Below are experts of layer 4 (counted from 0) of a mixture-of-experts language model. Rows are named router (the router's row for the expert), gate (a neuron's input weights, with its number), up (a neuron's input weights, with its number) and show model dimensions 0-127. Each number is 200 + 30 x the weight over its row's rms, rounded and kept within 0 to 999.
After each expert's rows: "comes after" lists some tokens at least twice as common just before its tokens as in all text. This comes from a sample of Wikipedia text that the model never trained on. Tokens count by the router's weight.

# expert 8
router,248,170,199,249,198,175,224,188,197,153,219,193,230,169,197,191,209,161,212,230,140,257,230,194,227,196,209,192,214,214,215,164,182,247,240,193,156,227,200,187,183,217,187,220,230,185,172,185,200,178,184,203,234,237,163,242,156,239,169,189,203,128,200,215,178,176,236,157,186,186,236,146,226,236,216,128,238,266,209,131,238,183,251,205,197,184,182,183,212,250,203,243,228,180,193,175,246,182,170,200,171,160,209,184,229,146,236,185,239,220,258,171,210,190,163,205,213,174,220,158,192,196,217,231,158,214,201,216
gate0,231,164,177,266,170,201,170,198,185,202,201,202,194,204,241,180,196,187,180,191,213,222,209,189,190,197,185,262,252,193,162,203,236,224,193,209,199,227,198,235,231,240,237,173,161,275,187,214,199,238,179,184,176,205,184,185,202,204,208,178,230,216,220,197,202,236,166,234,182,160,184,269,201,240,204,199,180,257,224,161,239,196,183,239,145,207,195,186,205,161,168,220,155,174,147,246,136,131,211,211,165,203,236,218,194,219,203,174,156,142,197,183,255,146,193,206,242,154,169,214,208,201,176,202,193,264,151,209
up0,222,175,189,247,200,184,168,202,149,186,191,211,221,178,224,174,193,193,230,202,179,216,219,168,189,193,235,266,226,211,194,215,229,207,214,198,168,198,177,208,213,222,199,156,174,263,192,216,224,220,205,241,224,211,155,215,204,202,160,194,225,187,206,143,191,261,172,211,155,183,180,241,211,198,228,189,171,245,246,151,215,213,157,243,171,220,226,208,172,206,181,181,135,190,147,228,147,104,236,208,202,179,198,223,213,199,235,203,163,124,237,195,246,171,234,213,243,183,149,208,196,185,158,194,166,242,155,222
comes after: ",", "s", " well", "ing", "ers", "es"

# expert 43
router,213,155,194,170,224,249,189,158,206,192,227,168,186,171,166,153,238,168,230,236,158,166,239,234,232,173,161,164,232,239,168,176,233,239,235,158,175,242,187,202,209,195,213,201,237,203,186,210,234,218,220,242,246,171,234,179,163,212,195,194,227,171,163,215,193,156,227,207,166,178,217,160,174,237,151,206,181,177,242,229,231,244,186,170,218,178,204,221,249,210,199,171,190,158,176,211,158,160,236,234,183,203,207,214,167,165,239,240,156,239,216,243,238,174,165,217,176,169,197,168,244,240,217,220,167,240,158,236
gate0,212,185,227,157,210,225,140,158,194,156,155,197,197,196,218,194,191,205,171,212,204,177,175,159,121,240,239,162,226,188,214,211,135,203,206,168,204,201,196,148,226,167,191,229,202,209,240,194,170,158,215,148,253,220,185,247,127,205,220,178,187,183,223,182,188,175,157,212,191,243,207,231,205,216,232,154,240,183,197,223,243,218,224,228,170,270,223,221,232,201,168,177,171,238,214,233,191,186,181,168,223,208,172,206,191,182,146,210,125,229,240,179,173,234,203,182,183,236,173,193,252,164,188,195,166,175,227,200
up0,178,199,158,180,191,157,232,209,203,194,200,120,175,220,221,165,151,222,244,226,185,148,215,248,110,253,206,201,273,206,167,183,220,216,171,220,190,204,197,226,189,219,170,158,203,175,250,191,227,198,197,233,187,199,206,259,222,154,194,175,142,198,214,182,181,173,192,184,152,208,209,185,265,179,174,205,199,211,190,199,217,200,223,212,189,188,172,199,221,220,197,142,249,213,176,147,220,216,197,184,171,251,236,178,187,207,155,129,176,197,177,188,240,248,186,210,219,231,186,218,208,182,222,139,149,213,189,190
comes after: " of", " in", " for", " such", " from", " during"

# expert 69
router,220,215,214,219,219,221,213,173,195,169,175,225,241,270,147,172,258,204,209,221,165,169,194,201,209,170,235,148,228,170,242,156,250,195,223,216,192,251,171,216,172,253,212,233,247,234,222,182,237,172,218,171,259,228,157,179,202,224,183,167,228,195,207,144,182,177,210,257,172,180,191,188,198,198,241,159,217,168,202,250,196,214,190,208,256,204,183,165,253,251,202,230,161,163,199,188,202,187,185,217,238,196,245,243,236,165,201,219,179,221,178,219,242,211,213,160,240,159,217,219,238,207,149,175,167,218,213,204
gate0,221,188,207,206,183,178,128,172,186,185,208,225,205,218,197,188,193,143,226,185,216,227,164,265,190,253,238,224,256,219,212,144,261,252,192,226,171,230,262,208,188,198,250,211,185,214,145,225,169,211,216,178,220,205,176,204,179,233,184,183,226,212,222,174,212,205,191,260,205,233,212,228,151,216,241,197,225,150,202,194,193,256,255,207,190,261,219,201,190,211,208,216,187,196,253,223,188,276,164,195,220,177,215,177,212,207,286,195,199,194,170,201,204,225,266,210,205,206,191,218,197,177,216,212,208,200,138,237
up0,226,174,242,191,193,173,257,183,200,217,196,210,194,130,214,231,204,205,194,231,192,128,217,185,162,209,136,179,140,195,171,203,169,222,241,192,168,162,225,191,220,156,190,196,202,185,213,215,195,243,173,226,189,194,213,231,253,214,152,206,239,221,177,115,150,169,158,216,227,174,213,200,157,207,201,142,165,254,245,169,199,243,220,182,164,223,220,140,210,188,211,211,199,207,173,227,247,186,188,189,187,201,224,200,282,235,186,232,192,203,156,207,217,196,179,216,162,214,219,173,228,168,178,179,198,167,152,221
comes after: ")", " ", "1", "0", " 0", "2"

# expert 77
router,203,181,181,206,153,216,168,216,166,204,173,186,168,188,225,238,206,158,196,185,188,215,176,195,209,201,163,242,160,173,241,182,231,211,202,170,229,200,246,180,244,214,205,205,156,157,178,176,140,177,165,115,207,159,242,251,239,215,204,201,151,177,174,166,216,218,206,139,153,231,219,249,176,215,172,223,213,192,164,218,214,142,235,189,146,179,227,157,160,202,158,235,203,190,255,211,228,237,147,199,204,201,229,238,208,183,192,165,175,196,173,140,237,231,240,206,165,204,206,214,197,194,155,155,197,201,213,176
gate0,225,217,244,246,171,205,193,168,208,210,229,144,257,168,160,179,221,209,190,256,176,245,179,203,212,206,190,178,176,148,208,179,170,191,134,207,181,188,192,211,177,181,148,136,207,224,168,176,195,259,176,164,230,185,211,205,133,198,233,157,215,209,144,200,174,181,175,234,199,180,213,191,204,214,149,192,159,235,208,182,189,237,190,256,192,211,237,146,212,192,201,234,165,189,172,211,233,213,227,182,195,243,214,149,187,202,194,162,163,192,175,235,167,230,207,239,210,233,156,150,155,208,137,158,168,202,181,199
up0,174,211,293,224,189,244,164,171,214,179,215,178,227,197,159,163,230,218,194,259,174,204,164,229,171,248,211,141,156,170,204,188,183,175,149,169,211,212,194,157,203,199,189,178,224,214,193,181,185,293,178,178,231,206,244,207,135,210,214,176,203,145,147,222,232,196,173,222,191,195,185,215,225,206,178,181,187,173,241,165,218,210,206,252,225,171,205,152,201,194,224,214,217,181,195,192,225,231,231,182,209,209,203,194,198,178,225,167,203,168,203,232,184,198,178,169,230,249,179,128,203,192,176,140,131,178,183,241
comes after: " of", ".", " in", " for", " to", " with"

# expert 68
router,219,150,195,157,203,245,195,151,208,205,208,164,189,161,182,151,218,204,202,235,159,204,226,246,226,165,185,158,210,258,165,176,239,238,237,179,185,224,164,205,193,206,206,166,219,227,224,228,252,241,194,239,214,203,209,182,150,208,197,214,226,186,182,232,194,136,217,221,196,219,203,164,164,244,162,207,213,188,259,214,200,233,187,187,201,174,247,186,196,196,206,142,181,175,169,208,215,145,226,233,171,224,198,207,189,157,244,249,187,271,178,237,197,189,176,181,171,146,188,173,224,239,247,202,158,234,154,249
gate0,190,245,195,204,252,154,177,187,172,201,182,169,184,306,216,239,191,192,187,249,191,214,228,156,196,231,189,166,230,235,214,239,228,220,188,175,234,192,134,187,224,235,231,228,209,225,191,195,167,224,214,196,200,232,163,196,173,236,233,225,171,188,224,218,250,149,206,192,177,210,198,242,230,161,209,212,240,217,229,226,211,266,248,233,223,226,140,170,176,145,216,233,237,196,192,206,244,185,176,195,215,249,150,237,191,195,163,178,254,180,196,186,175,260,167,210,201,237,244,180,203,206,211,174,193,204,196,209
up0,177,166,228,224,190,251,170,168,206,172,190,252,196,121,196,169,197,173,188,147,227,157,203,242,203,196,216,236,186,191,150,172,171,176,181,251,157,215,255,158,159,198,204,192,206,187,196,156,228,204,213,229,211,186,213,246,201,150,175,196,173,224,149,217,141,248,227,175,223,160,178,147,186,222,168,215,177,217,204,224,237,134,147,185,187,228,236,186,210,223,147,133,206,210,169,239,174,198,164,160,209,152,186,173,196,254,190,188,180,230,231,205,236,176,191,223,226,194,182,209,223,230,211,217,225,186,190,198
comes after: " |", "–", ";", " 4", ")", " 2"

# expert 111
router,215,168,197,256,200,171,209,164,188,144,222,158,233,162,181,192,217,161,205,241,177,226,245,226,233,172,172,210,234,242,167,161,229,256,237,166,131,222,186,205,219,220,189,203,235,151,181,190,222,185,203,203,242,211,170,196,187,230,188,212,219,178,185,193,161,177,253,170,233,142,192,134,217,244,164,151,195,221,212,144,244,199,237,213,223,190,190,180,237,246,210,205,249,179,191,182,209,171,200,217,164,225,189,149,247,158,238,200,230,242,213,167,206,182,176,226,185,160,196,146,199,190,226,238,181,215,174,225
gate0,226,220,254,170,183,137,227,215,230,152,171,189,248,172,246,158,196,214,236,188,223,215,178,213,213,208,226,153,239,156,161,155,225,223,202,174,241,204,190,203,156,183,207,225,214,180,179,196,249,247,163,181,235,186,262,199,199,237,181,215,207,189,185,201,195,197,200,180,204,235,250,171,200,218,176,185,157,247,181,196,247,181,174,151,166,205,217,237,151,193,198,259,211,199,232,182,224,180,145,156,204,210,218,167,165,175,190,188,200,215,120,160,185,216,158,175,228,211,168,142,145,220,154,194,206,224,198,230
up0,173,195,186,215,176,244,237,196,165,234,218,205,172,251,142,202,174,201,194,203,156,156,253,229,214,179,211,160,133,170,199,218,175,183,213,254,193,210,209,201,217,179,189,218,201,237,222,201,125,185,224,207,156,235,158,196,218,143,254,197,149,200,180,199,173,212,163,230,184,183,167,205,187,204,249,172,247,210,212,180,156,191,206,238,249,197,175,148,240,197,169,142,187,219,180,215,208,191,243,266,206,200,186,209,233,226,209,209,169,212,252,212,193,222,229,202,186,189,210,275,245,194,252,195,200,162,199,151
comes after: ",", " and", " well", "s", "),", " years"

# expert 29
router,213,173,175,150,210,166,177,182,191,155,201,190,190,205,175,181,198,167,213,223,156,193,233,176,172,250,225,183,200,210,190,147,254,165,258,208,182,230,226,175,187,232,202,192,201,203,203,212,230,178,165,186,216,157,206,211,207,164,216,261,249,157,257,145,191,197,176,193,161,150,193,205,186,219,287,250,225,141,201,227,204,159,215,173,203,197,256,169,159,245,180,197,150,147,174,170,212,181,214,230,183,157,208,189,218,193,206,153,144,205,177,215,175,177,193,162,190,179,203,230,228,216,178,161,228,177,220,142
gate0,188,221,165,131,184,200,197,232,211,200,175,171,189,242,245,179,182,171,220,199,204,213,170,191,198,194,178,214,228,207,163,165,192,139,154,189,168,202,202,197,180,132,170,239,188,225,188,196,195,222,191,215,194,227,211,191,157,192,186,229,168,170,152,220,229,148,214,218,279,230,237,274,154,176,214,231,222,255,272,203,190,249,230,156,235,225,201,185,194,208,218,231,214,163,236,201,182,181,235,181,122,181,165,173,219,203,178,192,227,230,164,245,212,170,207,190,217,219,224,211,162,160,240,151,191,234,220,207
up0,178,224,183,156,200,205,200,234,226,169,200,175,217,244,234,196,182,177,201,186,193,228,181,196,231,194,189,269,219,222,165,152,203,140,159,203,188,214,204,217,209,143,158,243,212,247,225,199,191,205,146,228,187,209,195,232,158,187,217,231,186,165,168,180,210,146,173,198,252,229,188,238,198,133,191,226,240,224,271,195,197,272,207,175,245,220,220,182,185,210,202,221,171,177,225,190,181,193,199,170,167,218,173,198,196,188,168,198,187,222,143,231,253,172,222,159,218,216,229,214,172,163,241,120,183,265,226,214
comes after: "\n", " by", " Born", "\n ", " Website", " Genus"

# expert 83
router,180,183,165,215,192,174,190,223,196,238,144,208,191,169,264,252,217,147,187,218,179,205,183,167,207,168,200,242,181,197,203,195,207,199,227,181,257,169,247,220,214,240,232,227,201,214,156,179,135,179,151,163,207,193,230,213,209,181,170,160,169,205,175,175,198,211,183,211,182,246,188,242,200,196,176,240,236,188,204,204,184,142,202,242,187,185,212,186,174,179,168,218,209,215,237,175,254,199,125,206,252,211,214,267,219,174,186,160,175,214,202,129,240,221,279,195,166,217,223,186,156,184,157,177,174,183,189,234
gate0,205,175,166,193,174,148,232,216,222,222,150,239,187,162,178,177,186,183,225,185,208,143,209,200,204,144,180,215,184,195,253,181,173,196,166,245,177,183,239,166,176,251,224,219,239,179,219,210,225,138,127,189,209,181,218,184,221,197,165,190,192,176,221,212,219,187,226,210,183,238,289,186,191,163,188,179,244,211,193,212,162,178,190,204,209,277,252,167,185,185,180,202,140,200,185,190,203,198,181,198,202,168,200,222,211,289,232,195,173,183,145,209,185,191,203,247,201,218,193,249,220,249,251,189,213,257,192,192
up0,171,221,187,205,180,233,200,203,165,231,247,202,182,266,157,133,223,208,166,193,252,263,194,258,192,183,166,186,236,189,232,197,201,223,151,142,201,237,236,214,184,191,183,197,204,177,201,209,186,237,177,206,184,219,211,239,224,197,245,201,182,240,155,145,199,217,178,196,268,187,130,201,200,216,239,198,198,202,221,252,253,213,214,220,222,189,150,214,231,196,181,169,244,197,203,210,229,180,208,206,194,141,178,218,210,184,208,212,230,202,183,198,172,240,195,148,173,155,161,151,186,146,163,168,243,214,219,248
comes after: " of", " to", " as", " with", " for", " on"